config = dict(
    d_expert=96,
    balance_loss=0.0024,
    head_dim=32,
    positions='rope',
    tie_word_embeddings=False,
    max_seq_len=256,
    max_steps=3077,
)
Below are experts of layer 4 (counted from 0) of a mixture-of-experts language model. Rows are named router (the router's row for the expert), gate (a neuron's input weights, with its number), up (a neuron's input weights, with its number), down (a neuron's output weights, with its number) and show model dimensions 0-127. Each number is 128 + 24 x the weight over its row's rms, rounded and kept within 0 to 255. Numbers have three digits each.
Before each expert's rows: "comes after" lists some tokens at least twice as common just before its tokens as in all text; "raises" lists some tokens whose logits its average output raises strongly, later layers aside. This comes from a sample of Wikipedia text that the model never trained on. Tokens count by the router's weight.

# expert 16
comes after: "1", "2", "0", "9", " ", "8"
raises: "0", "%", "9", "1", "2", "4"
router:161104113144142144114088098131145179156150164131122083111124159117109151165132145065116119176131151144130087123149174106144132153136151115145131110115119195127153101135202129100104135104134142149144130127147125174128102174102059126170143121124143124136091137155130129148147136099126171121123116152121124101123146145086107135149134153105123126152116136125131137121092123141152121128114
gate0:130100142112104140156104135140179108163131103126065151154150154199107126092140138109122125147122132133140098106157141139115146148110138160095126124104122124110139152167148136117134121141169194106148151118123120120165140111142115136166132135112144125170130117088157130155168152159131121150134113158146120168130131120101114130128115148135138112116062121122102144094086182117149129073121
up0:117121101099119158130125123133112122112214158099135153101156109127127121103129104119126122111105147135115150113161157156118139150134118096119095121137165148128137058174134128162133133156161175154143146125106196137128150116139146141073134116125171131112128110130153135116106090140105126147134102139131136137088102136131142149130090171052144113133100148093121130098135127148142113135119
down0:143128166137120132110133104145149112152108113083129102077098157135120121141113129139147078140111150115112138145116144163141128132154177137099150148116167152105127123127094160083132112112183075172144118100116092126149145159119100125116103155102170154139112129099134170133114157117145092161128131151117133112166119137135099095139162107116115096132156136116130121142116168150139075180093
gate1:093099141153107132121140110141125122132110133135063120122139144156108129128145104116123144123101130092105098121157123072142098151126172122140104120152120109146132150095106198133137164186094095126129115146067161138147151142113108133096131111142181140095123145135133133158128135130152162140118127155126146143119143116074085135168124168175126149124114125144113144137116150170117180138126
up1:159107093085103141130095158155087126118117136145163117120164106148110142121155140110135140118115131131111131086130099140093165139134138118060114123118157163098136119082110155154086088131132160183099101127095091139141119115150159156145135124161126153100122144144150084170105148122127120141161163116129135156141163144120110156111151133165111167116119149145096144125149093123138148169111
down1:097165160158142167092143165135134138099176111135138097139148123099165130176083074092138106169102139112128133112104148110146102124148153112113145161100120136142165149114134176102118129124140138139105096152136139112137118150126133162145100097106121133175114150155150113125128123117148155119123142141098124139166124115143091181137164140132149142133157156084059135125097156149144121139123
gate2:098127138107077146151131133154127131208100144177110107121118123127144115101112125101149114139125102127127086125122137132116141142139109127099100101116087154142156182186127159142141126132124160079080132172101131135108159109136157089131146144167132139136156135140145150134114160108119122145152134146084147102129132122165115126098137118179119121137091124078134135105124109187140149126150
up2:151104121139143126124099107126157144099123134142146160144101084124160096142114100163123143157135123133103150161125153129142214117087152126106142149160122109092104149086104153105177139109116084142145157122125119106121176131168142165150125144097134121152140139149147130161078122119138160100152154107130142113150140155132145141156129161127135161108117075112144101113141146132143137177094
down2:107110080142118114124143134167173150105132131120153154080082165155144167141102123132110160184136171115155112131143133143082138130114132102091114123118144172149088072104126168117137166113157106138171165125155109117111124144167105146106119129089146116137120119130172156118066091120148139110122159160135116119134147138123139144122104152095109141129118132155140113101124119115140132116096
gate3:148126143115154111064165111137134123164127135110142116126159128126167124134109076084153139163113154130118135113143143111130126172113128120132144143153116123099146113178107110097152133141122122150132112123158113105106141198141150152153123208125130097139123089146157115110161143155113104093098146107099099160143145120141076090122165110157117109105125092094145136156115136132138100111135
up3:118130143119132130117117184134138105084178137144141118086079103195162117111103096148127181113093115129109181113096112153114136172114134138093108145102148129114110077126165097144117123135108143146116132130140126137137129123108099126134097115152136150187100120110163095097115151167147110142150144075124116136096154109143126121100135148098135142107109140097139130164130130116102144145096
down3:149136121178155121089110165149187156118193076107149121096161130135108107151139118131118186123111139170161126090124148131142118163173105155124127129113159147134125080098098127188130126130130129107104113121136117158123128118133134129145115136113143120125075092085172145072113152119148116109126142162100108153111132136151120149113132147171114133128124122111138119127165130112162124126122
gate4:112104100141148157143115089141104079164131098124143073139133140094140144137090133137083101128122130151109135136116142096118113163164157088146177115091155143136131090132120170093123127160147114178126122101134160145121139159146111132114112149118135162127111159181141123153108175108141168148073117134134116119136140151097121141139126148143148080112115141127146123111123084103177099128137
up4:099146126128132150165112130117116127092148129177144102141166132128101163162136091140104138113131141126134107167131112135135150153098171108119126167126110119075087071147175111099184130119134144132135140124149144128134135150126117131099096126157105103150153154131120131141134162110100140143111120152150144135151122185100130153147130147154109177153065102158120137077088108136163140127104
down4:119124112114126123133113138189105124148148128139129143121116133150159132155185119138126119097119113096123102090121111112122133146098135129113112125147127096127123127199169132145141158135135147134101174151131113088146102129120071157135122132128153168113146159152075131162135098150138118147125088153179110145124103163117083178172148147109099108117130114162152095115136142097114178103123
gate5:176087180150067107156090142134155149132146119150130117133159132152124133141156161105126120145146134108147088133143127088150135163160152111102156098099156115089151129145108111161186138101127171174131164125155146147116137133167142165143147115127131107186159137114120095142154105141135097099137123140130172134135137132096100126144125111124151156097118149132123165135101123116153159116106
up5:084111146128102096099095151084128128095147127128173123152107114117105121128077176166092107139085151168114130142147143109101107101157142134107117134143145122132121170110146147107138141137112119102185114143129119133079147152126144102128112113109108118155131135147140135174155128169151112178112150097128091066107149130154119114137118107099152127160129137101088142128147113163101154144093
down5:096116099101125124150104167126103108139109098101123156212130121119150133163101133103086122106094190144089122136147107107159147126168100113141116171145110102125119102116124126122121126140095143105151101158151122134142142151102100097119156155122154144068149136141118160140104122148168105163131082116155099112118144147134116123114177127163126116129137164099109099117138117124136138112088

# expert 31
comes after: "\n", " |", ".", ")", "==", " ="
raises: "\n", "|", "-", "In", "==", "==="
router:138109126162163105109126162097097153126118108110140152115109110098149145135139103128096122137122109103135168137156105155155109150129143140092119111163146080065108138143117093153112177094122132146182144117138152120118129148159103110134133112119088130162098140092126146127159111145124098163164130152097130165143116185138106102097133133129131141093132123122117110157175109122118076142076
gate4:109122145140181102108146133115091130105140120099123091162130106140161158074128117147100120123104162081083093097123148167152087149134109117133126114178174080069170152150146122174146145116113101130140122141107124108141129162127134191175140142158131115104146099102142164118134126103133140146108107111132136130138099121109097161108122114144147126142146146108126156123121131161103131118134
up4:118136139112145128122091116148088157163127142084082112142142163090093118101105153122150133117140154143179110168151144103139128164128116117126131115108107162135049106093144132094119136123099155130125163118116098128117160091150127103141070144131168125119132153150137125109127146122129112093111145066139129122118159160101151103138104163132125163105183135139138092141132127114156127145154
down4:140058077112119142127111138137156150115098048129094114156128085172127145113126124113182158115089138088146143136113147132154114089137136099112158131147102106139120136120109144195133122135086114132120125154105124124129152101158128117133137109152128141118135133157166124096131150110110153129106107116171136112136168149125129107120134118188133129130127128158128136172118165082093125127137
gate5:123105167093119134088105133149127124135132121122068097111105135167096130134193145147109123158130159129142104090127130148106111154162114086091124096153111136115123112208108150158139113114139134124156142102122142116113109109135126152154092106094113121166123122123118167123138108138152119191155131123082083131116099146091139137104102155163144109107110111128125122112123100152104093129142
up5:138156142100164109141172141127164140134102128117121142169100120160151134111153145118143093144145090124109107123113151106154130105162212090105138109157120126116146126126099120149127146081134108136089111135118115141172128161130072117111094126165088127130162114078146117152130135157142084115116134150138112065129138137143162149135129109091117132172148147112166139128126152152126104119108
down5:176141102128122101134106107106086135120126109130154151065160101101090124094157094142166135151118142087102149146201130106144127118123115124132114141130166125133120131163114151127155121116101136154154153113155094118124112120125148120127128129114123142162091139127102102131186092104099127111135097146070183159115110185145128120106117163092136128110159106127119147125137116131101105116099
gate6:138114127088181081107163163092103119126149133144084135134102140127146087146086116145092120115153118130129122144138111103144130181111115113108130118109124106143128154106147114126111134106087106160108163098101138171098108110117123153155129139118116065124106101138119161121117135131171101129116111094121069153151106149106125105120166132100155130127106117081172158140107123116158082100133
up6:176105177079126089155156112158101101133173136104081141176106133104151110134101130156118168132100099110133106149099135095149113144127108150140127134124119105110125145118121127108099195105118119159126110110136121160121137130149169119167123115144128130097141125144116159134103138129166084086095125106140127152102103123155108169121117115078121166102126134085132116119111124173142096123109
down6:149104094076140108121154175164134157124112138148061125121144154122154133127106138143125149148128132113152149132092122115120093049111197089108114151117137078154130113164162094111151131108090117131153154132108112117135149158115150104143099094121112140116145156068122121135122136146135099140153134147110119137150114106140160096123139113173159143126099114126119126107105115139157144153115
gate7:128127163146178162127112116129118135153153110122117113133076136148080156094118148124112157138134170121112156121143126132145151094132067124101143142169104105083169122133093097123106129123121093137145158120159165109145179163114154145120116112156063146147159131130109118140134129092139109147176160112116144120115104155089099123097085130120136121091169120102130107120122107108134135108148
up7:094122146148079124136142125133086100103138114138093090119132121140143140154130125143122124158134158156107114126102155127078163168092130140124125103085118083159077171130170113145108108120127158130166123108087133123148102107123124140196134144104157160148105114147091139140068125110158142113161119182154152146148135124135109115106119097147111119147111092158123141094155149108131120131127
down7:125083163119131123140109096121134135141135122135146137134111130129111084114140121167106164078103137143116109101175150138115151165128101150161117128088116194120110121153088128132108085152079127089084145165108087107128114148137113113149140137153165154083174152153108081117107155122140125121136114101136082139118085115121128096103122144158145113122104119140121169141096144111140143144104
gate8:126112130142098130083116144158105172191076094116108120134120100112106103069131149120102142123110134169130181104145115099148121169176138111116167103114128113165110076146115120142146134118109124156114082110138107136112115108140143150134173154133146124097123134141141134143137133130174149138096105128105172111153103100116136095123092113109173127111126084126140097147112144114156127126154
up8:140082132125097147137137133137130127109133113125137116124106075153121153116116160150138113155112161143131124143119126165097135116175124127127109092093175117169080181163137098126133159136140118128153132116093131146080138107138171084156157152145135091117124131105183152113142171068138093124115144103128173125136135066135135132129141123128134124141136107128109197121124109117104119152123
down8:141115153126114151105132129129153145131159115111121139132097100104149142179097108126115127167104118094188101108153122154166118124118117111102086152141120109123103154157133142096139127167121140137108094129132133173078165147130149135088123120141125092087112134148111163069093107101074092114165158106173133135126119155095122093129117152103158118139109110130124145086113123109136096133104
gate9:145123113149125159111136146068145102093115116143141103118117113131162120103131095141156135148178129134088161164134140099086107186137139108110116150149140125123150147164140134153085105081130118112128137146116133165094115177174146106135109128128127142132115141141110120122092101115158117152133133161156177130114112146134132072138118130103119136062100164102142155132179101138156113104121
up9:168148161149126100118134145104137138128144166133121103147143119143092139124123105146073138134130122122144126117143067138148193133096119143150095158103089160100124179125105137166120115101118162141154081129143134193161155096112138158095124153109084138137128102129155121089117102129118145133147169147119116135115139149127110131167133144147115176130156117128156104146141094163172136118109
down9:100116124156153127177146128149099082149145123141141076144166107110160093115136124124146173114120104123114135111133138184122119147134121177107113077187110094105093145097127125146152102174118125137148129125105155107122115107177084115121094127139094106148092126141135145139132131147134093137138122114103103161194097136118162140101086129131107116140125100143140134096121130111094112119115

# expert 29
comes after: " ", " |", " (", "–", ";", ":"
raises: "0", "1", "9", "8", "2", "3"
router:125170174138104067136190146118090148122105131125125119124085123159095141146163102118165111113115104143152169128173090132145164157169121151110085123077118121166120113136142130136132131183103128116085135149137159119104161140114135158128076126121154131138132114156121137102094147100144160177120143120148148136141112120113115125131146134122118120106135158133123145157171117105134170151145
gate2:166142083096161133127137167082149134108153135168098099129124120119121117120110115100169126135148112167154173107147107137123111135143127098135128138081144125135103130142076159070095122167127111164102144112082116099125150124115135179126111132163132103082135142138111098162128125097137123119083116124116137161160102164124105108141108166142165073133129115138141118127123082143129098115137
up2:101143126103107119094159118091152148102107181094151155138162128192087139092122168105156127112127110140143136134196078136082115122117131099126161177120162152127139107129137129135101123130128130120109152135119149113088154148089134147107118147093136171121162141133084103188118100154129129136123132156145119134145126177139111140147125137137128128110120169108137146096142136144118103139162
down2:158115131107108135112130139176150096124134116158105127096150129125156141139096107110168081151127112134112133162181163168103095127179096093168156142107136085129145165075185132142107135135157114132133104109123093127138103122126143160143143153101170151121097122122143111136155120078124143166103113099102142100113159127095119129143110108088116102136163137141098163135121110131141151118146
gate3:134093153082149123124103105106142138088125143127104122159139149158161155089109130145087133138135113115115118158138140137122150110142121107105112107078150113138148131144160146122202094141107164149111097121172133147151174153129135150103131144137142054146131148107148128098109167105135170092114093129123129118130142141135150131163124119146115156168150134077113099137105151137082099112131
up3:159105123097088136126134132136115088114137119093133153122176133128111142141135161110066128110108122142127133173157125095118116128116142164164151152115150132184126174134168102145103159114120066117150121091145118157125148158177113122142128155140101123140140088097123127122141129100112088151136084078118154176117115122139144163076119122112155110138150123107156130138125097120096130105142
down3:124129159144129160120096143116114129126111150117104150082134165140148127117178159140108142108144120163170140132125123140069129116109130144161127126179160089178133158160185132131127091137120091094138097124122117161141149141143109107069113087102126131152093137158144114094082147107101100099114122144165146119132118142124189130132122135131168097141144144107141174129131135151145129122115
gate4:144150110137136140131171103138127110143150146106110099130142142176114085131129111155117170181127114137125054111146121109093106187146103145132121124089138104163101106176124124141128118112128089132120118153100093119136135104124101132115087156136135130149120168167139144111105106164110150160132104164126119151136114097161116119162166148169140159091097109124135133143119119178093147117107
up4:106120131149145122145139138128153113105125116165192123092170113072116120101136173122118152084148151082133121100116150149127107073154097105149137125158066144116145120116101138081145123111088147147140153146132149128147158108113135122150133148111146085133170127137159100119113107154127109104146154154146131178116088101102109146129136091129116127163145116134097140116085120144098119150103
down4:121156093104184133137123115136108112113139113156097122138123131178164141110116125118108142164109118128117116118075154163142101147117121123126109127088128137139110160129162144139135125101118156127186129137183131119126140149150100116136128096074155128162083104127173162113076171076171119134118131142122142121125135125107131130133157152161122129109122140146119087147089146123101147190158
gate5:135194159115136153156111144160091106122155157121108119069101101120121126078107133071152097110121129133136152162149084126147112159134094127134128140107151122135085127157119115111148105117158125148090159142116137105069114109103149106130149153126185113143130116149142107117159132124093137129166118128120131143141142142116083125124114190134149118128138096118122163153130097142147179152132
up5:141083128170149070143183088142171159102129147163123143139108132110150129109116115126131109116177142124117120141162118122109143125100115160101104160123085110147136154118167146148121131096153146147095080127097131110144109131129110111130137095137122125133115104164139155110120140100119143102142100147075106087110133133173107098108089108152110132133141131138169083101107100178121123090143
down5:151172126159163137110142096126079111141136129169072143123104108147132097141123119124139128148142106120126118133168088106133114178127117118128075123124130130117100147112183108155175150149137142089156102114096096120119132153150126099121116146161099115138148147149154116138138099121128129134139131071133133127079118081152127118125107089123121151165150143115098131073126077108132075123120
gate6:140126167103106095121112162135165144111129123129090137149102162128127122126113169122156148113125125118174136139166177131136093167189114117117147110133113124139187123145085129156121130114111139129105096159154108119159110129096132124149106136118146166142133099115120111145121159091063090090111112098134071122122102084099120130151099112130175108113132160097122133131138137112136117096164
up6:142092096105165129124097134160113151133137109168141118127165088146103104072141095144126087176145123118143117106116144132139142069128160165125142148138122121088161127101151127125135095076125130092156139097109151159119122150118139187096143122109140129163124141101118138128104142161129140147107134115130126161167110129116089108128135101139109112116104087161134161081125148105106120180156
down6:147112117171146138118167140114153140101150133139124124123160151151117109121176144108081140134123148115116139128169114141136105119116120141124145111162130142105102112147089116140112173130089137129120082115092099151108163090141104168128161150129082123077116132163166126166108103136144166134080174106128132113103127174132135136082121131114132084104095139103169148127139114140073114103110
gate7:140112152083115155134150126155143118081126112125083113118134095162121107136106087087173103101144156133134146139105097134107141112150131131129133127139123118076090138122154130144125121145138171134134138141101135108144191135102153107132169127144090126138110148105121136109141072135119099140127124089093162108081130151109154124150127149177158155107081169131163129123150127111119167174099
up7:113126132103127123118174160126092115124162099153102121107130122127182144075132103137127149116113105135135141149134110122111117092177144163146137165144125095078125135149147122131052111130140092131116138189159117138157142163135111120156125143077139093129131119140124095128104142127142122102156150147119093171124173154107171153110114114108129108129086134081114130160147143114099118131162
down7:088137127093096123111132124136086107146149091159130151116134144095094121119095131121169159102146112165116146127141129167134157122123131142201131090119102095113130110146089174145136138101123118139143156182123124170144138131113117114137147131125159128097108137111085144162141086166143135148135096106110157089084176129101141116116121119121127153134104127123146115083162134164102112092161

# expert 10
comes after: " ", "2", "1", "0", "9", "–"
raises: "1", "0", "2", "4", "3"
router:151115173112123107110117122110113082130142108118086121157100148229078110142131105092101129138118148132155158149136121101147097186132146117157115162139118175065132106175126123123136119112114128133076111139131147121125107118139125137159143089137128110128119173121136137114087142109115119151120099147094117108126120113095083131153100145110165122141115138132106139116134119122104112107160
gate2:125160134124182140121139129125129111146156092136107123134132171156123115127129117097122116077098141099119132103112120152109124146143108181139129134105121144175113132167109091144116104071173126127148139153165084113096186094144113121157130135133118148109119151150103099106109085119138153083137113163162084103136115118091093131098130120128115112140146122094132089130124093144100176139109
up2:156135123114110121133142125133128133143134144150173124145152073084095187126100126131104165099143131115128124141147110143093078160160134127154136119175131171151121109106148123170153109194093142110130102152103156107126104150125145157126104113144147146115086151160144139143131114152154131172135102095121095157134134146090112131132112152139097178114097114175109124118158140133161152149118
down2:152090122154159177154093159089128144127143098109130137144138120150107096149108109090142114111134138140088125121125112182093106126158098097131109128148117069142131159111106117127132158090142170164161142131160121148119136153076119149125121181132146111142168138102142130139082107171145119140160130144136124091120122140101095105166132100105145097106133090138129081142123123134098161133116
gate3:106162092100122125150110118110132089122116133099126125119121141118125152094147143093117138134133140123117121120128069116165169098163131113154141169136182112069132146133105214120104137137118162133110136111083120144103134073114106109177107090135105120133120132126135131135113109158146095124125112131126103090107083141103127118130108186121141102112111138138143090131147147132122101101175
up3:137101106138147135159161136128128132115090157152126121106148164128177153129132128127117127116169137137182130157127131154125148187064143130102131180139132139151125111149142124164140067169078118160100138114137101113126155117128129163125113141103125162121142144139095133136163145119134180119132100089122103147155117094124098110133145069089151119175150137150109109131153150134100134114123
down3:154186146100134112115159126144152122135159101126097110085120124130118133127109103149137144149101147122112087117138141121151135151138155106132130174088142104150172132163109108103111159108130087099149139118146105189117155115095168111131166124140076112121098084126149141149136091157104085084124114118121103126119086141130109111118134137160089167100117146125183143107106144159144134133129
gate4:131107132121108113108117076166137094098126149098126144126068164102109171121138096165141111138107109143107164140133154119150116121117126149150154137147111152125117144149125166139121145124200086154135154127184122095110171161144130163165102121155136102084150171150114141150115177113138110102116140151170112140080117149101142132109145155123126146150140116136169122111129122118134120158140
up4:119131129128080140124139123134119115093122142120157116097130120153152123162152140069087104141155140108180140168103108115112112147125120108116152113144148169109166131108158093130091169136109133150121132138127102139127120117109148140086101165121180113090150137164148104127181138162135085126153133101137102140125130109164160083133106102097090141108148120096116098141119128121073115169145
down4:137151169106176110075084140103149138101117175116131158108128122167144152124123121110143156122146101125152154088147119165126114091124119129112165123160146074137133112144104144139115113128168134086129140152105136126108148109146166101119153128128089117104138144160132111107132121120121121156148133097057109124140132123168110116100102129146189116149067101151092129096129124137116146123161
gate5:110149160109092110128137151099107128138135092123166137143151129122111140128146111170115122121098109156096149137104102122157102124077136165154149114124113065108128144118089134101173174159139095127128124150097142139138142155152112104092158143152079094134135105106160095101088163138136138121138116148128111128111098120167184135089124151153137144143121137170133123143138070148151105100130
up5:102074105107092124116139137148073161143102109131108114124158117105109140122110127113160153130120086162095129142137124125174100109163093154125130124113123126135139139075145122177097162135143120122134122115109123117088075174100143123177163134141155129115136133124146108102154130158137119119142113098162122154134148151164173181115144144163121139096139102137170167164136114122162113124147
down5:120105122123151133140130112153117065147159108118108132114143072120171151151107161150113114096143127138140119111104129133157100075158134125138088126110147150178165117144114148096130152135151127126132154151121141121055149095150124148105136104131119113135149124146081107157149141112133071139120148103138111115126107152168147146136158144136171171153140171168146103134095124175105131123138
gate6:141142126154104160137120117137157119138136149120136150140147097133112116109136065143122127135161135135113157136118114101126117118103139122114138144153153125103117121138137070152106132109133147177113110147147139140086154115068159104148124097126077167127170146134139144115111123124135162085172120127097095097098151128118094102145154119136119174115123112105203139130136074069141158127104
up6:119098089111139163122097121137115143132129137139134133090118173122120158124168126168106122134114134104115166167124109102156123162105110156127133115113134150165144131105102145092158147096122114090118152105163179121153098123115178117116130133112099101174089109132143183134114180132133136111162175109093116137125099123136129116143126149115146188140108150099118110120134129092166090112168
down6:136119112167179113095115091154112138091130139078139131100134105100168152147124138127109149124109128132112123126125138143113144123156177128112122109148125139155147167124131101125131124143129078118123108091096141171155190101196132111168114134089120139125088128148105124117137142096072152142086135126104131137126129095116154114136140192097124164099149126114087138099117134099123107113119
gate7:127112120094136117127127136127132121134085106103137116115095123168110171149095153113160148118152136105143151147111133123107117179105135204113135143094127128130131146108047095107106123106166116139079083137123143112129117092110134172137116134134153142143140101115121119116134141129126119096143110101106157146139109148116113137074141148173108173152118116104099172087080131151126098132141
up7:115088097118100122148137124133081104154142159091128109138149127138125167175114114138132132137114153159101082138152170097140082075113111151131140141118138122109158076134139093160134150136171129105087147114122190125140126130095144151127154113114112159139146071158133115114126141120171105110128151108115166121128105108122132133093149167150116111115131066121136131129131145149120121158081
down7:094139139176139139127126096123137131093134140125148115167187145137149132170101147092100118114147121154070109122117104122158109187170142130120158067125133133143091143137119155117112128156126146099105146130136118099154115162172141108156131122146116097119125121143088152115108197122161109148154117150092153120156138141093144104130153109154098162115103114125106164110143120120154128119159

# expert 28
comes after: " the", " a", " and", " to", " was", " The"
raises: "or", "our", "ir", "ent"
router:120140139118105154159093165152096151152126162141124063144131123118151126111106152157178123117120149105132146111091105117084115128162140108149144139138126061124185135142148131113129117103149100118081151100126098103126130153131147145092115168115122138165129121157128132146138104138095176082128114144112146121101120070123117100133136111140109112098161105131163089120131083166147122123147
gate2:100083159120106138123082146107165108103110135145116113113120128117144124133075141158138128124158145128108131123141131110132135173156124145155167090115098107094148131151106157114129168109144086144146136096098171142105141149118189140118142128126164090169132124112091177163130120108136107139180102127072130106106140133109144163142091139160156147149129091143126144141111095156123106147154
up2:125108148142113136122147135152127148134131166108104155131109150132134115131138172128055147151117139079128126148121093130160127171188125160109146104165145138136127105107122113102142162151105080126118142130148132142123170134166164137139117129102148120130115122089123139092122104089136104156159088100166109138182102174128127147167106102141171110106159131109093151132096123133130096130094
down2:203141136106065158142132133142105145150087134154134117163132163133136123113141138135154125165168177119120154101153123101122149181141127102146154113143142137074148100143127123137158090113095118147096128146141146139113156177112111163107147137126094119118139150165121138103109128115120141124091110119124133107108129090129109122137133070158100145071120153093123130128146146134096136169139
gate3:146139110140120138137092161133151143101135112134131150139127127185152152126114143093143135106091123064090147098118063167101149123151072128119146141134130101121126155133139132142116105149109123095096157093124147132094126150110129150138126125190132150135132107140180154102127075114111114126114116094117133133100093160120105105152151078156131125105108143148177138123127108125078153140146
up3:120143128130113113168145109070119129137154110106142098168126120125112114173117136118128127105113138083142125100150102166094106152133139120121153094131103084133127158150149119128153106078107176151122112152146175145083162117156137120146097122153145172109103107104161119099139114094173103084102142118092156105151085114106138144100147097100159111167142148152133111134161130129123131106130
down3:097155102115154130126125187166127101167134129108137142080155116151133153141132170125164125150094112117142084139132113140115137105146113116141115149090181114103117088129157145141138100106124172108134166132136148165161102105089117074135133137116095153103120144162169075106136151122120125130130112074133103122166126136129120146131159190133124140106103111110124086122132151127153118099130
gate4:120160113114119070142149128125122186090129068139119128116125110178092149126071123114164124103170145084122157119104106119104156190111136173105155116155130145110152110109101118126157121125120154094120161096087100101134120140113137147128141152123132155089140129121107130113134129124097143102145113097102125104147148154085142122095133115145119120108135151114140146111171137142171123154163
up4:128172144141101136098159135180116144110142102089138143145149182181175179141127134135133107144135135133123138103142121134119128130181136171155171125159172158128138135148138115161117190117097143103113123111149089153125159129151132135118136134172134152127090118101128131115124138105142138109125157120153137174120095107128125163167145132142111120134162133149123126138140070107186151130114
down4:146135155156111104133167107131128158148111137166115117116154126108136164161130094155107103105126150132099128115112106147181140124102113126133153104137112135128063092076113121144167115156159169111089108111104109165078086164159143139144108109105150126119115123153076140131134107131162116162159146133112116150091159119136140094147143109135142122112136161163126199141134139137108115119132
gate5:142135134141104079144120152144061114172088094165067096145143130157115173119158165093115118125119192098125144114124102128130121093161170134142132157135165111140107136180151130120119148138092099130083129107120135124110170150140144165132147140135132114139111128098118122109148141125151131129159166132123132129111133122109138124127131143140175113137090137191109112131111128147113102171120
up5:080122101144095153136119099172150124130134118084115107109144157138113149138145127098091096102116155098127158143114098113087138113175111123148099127134091121069147100165160125105138152084132167119126152121126125135132140094154153151141093149110182138096118144136094133108145165129134124143132155144088141133147122117160156123149128149108111135168081151138098183162146142145087133119128
down5:145122093145153127094136176116110141144125115158111138102148141113140140108150157120143099124125152127115144118154100071131140000116149077112130129135154071137143099107110133130090132121091155124111145110127126139097147128127126141117093100149150105150111089144113126134121141119122113143149109101125149141123135101112100126141118116128150163121126118139134118127113135147118113142132
gate6:144111142120094133131134101148127125114110120130107114154141148169135083080118168140094116079068131121141117096136117105110140082143192159159149134153156099101109107168174115124115089146132154119123110107152160133151159137151100144141116180146131096104161112127111136114137129112124152107145136140088144135121157112109135116117110156152115165100096119120180127126153125154083095120102
up6:143146099155066126166116168135130163119110102129122111193146125122140127131094102129157147113113147117053141129140146141100177126132115149126119143137105113153100119111144140131113155129137163131137166150091153169138131139177091166113081119114140143092147153126138126104090111159106127102098156116121136156166141132098140104146136112159152136120140156147143091081130112153140128123173
down6:131073134115104133131171126123120102139140103138140154134149095112148151195138081087121162126159131113158115129167127118062096076141130139101145171106115135120152125146146108093117161120104114085128127153080142157097148103177119171146129118160130126113089121072144101137140130168117120116121122120132167123148121124129103178146150170147132130116123115145142116125126125107115123115104
gate7:144121125141067107136130118124082115117149121148102043160137134097124126153135141149121141119095110112115136125107089146080145161118113130077143054157135079129128097144144142119149125119142126138121115146115139087135148168120152105120124170119097116153136102130144133144126122138142136150121149182107143125114148121073088146123134169112139110106077084133131132115126133165137111158127
up7:116122127170084110117140119142139149122096143123156175142115130126129143164122106081165151095151114134144147164142112154125100130103089104139121102096143152104141122132103098162166129105129128104119120092119134163112160120132129144112092125138101164095089093106140108106130049145134095110116126124122144109123089169129135085146153096129158132119145080166143119146134137123171178145096
down7:136127132109175156121164094120168098164160149141112134190079130137136097125149076133149093116111119129136121123115160150103129096130096172163165125124140154102136131155134167154117114139180120120182098133139122134149175125129111140150176138142119092130129156139186103126145120125131145109120130099135122143161132100116148124115098146116135154097118098094146088143149149141125087107105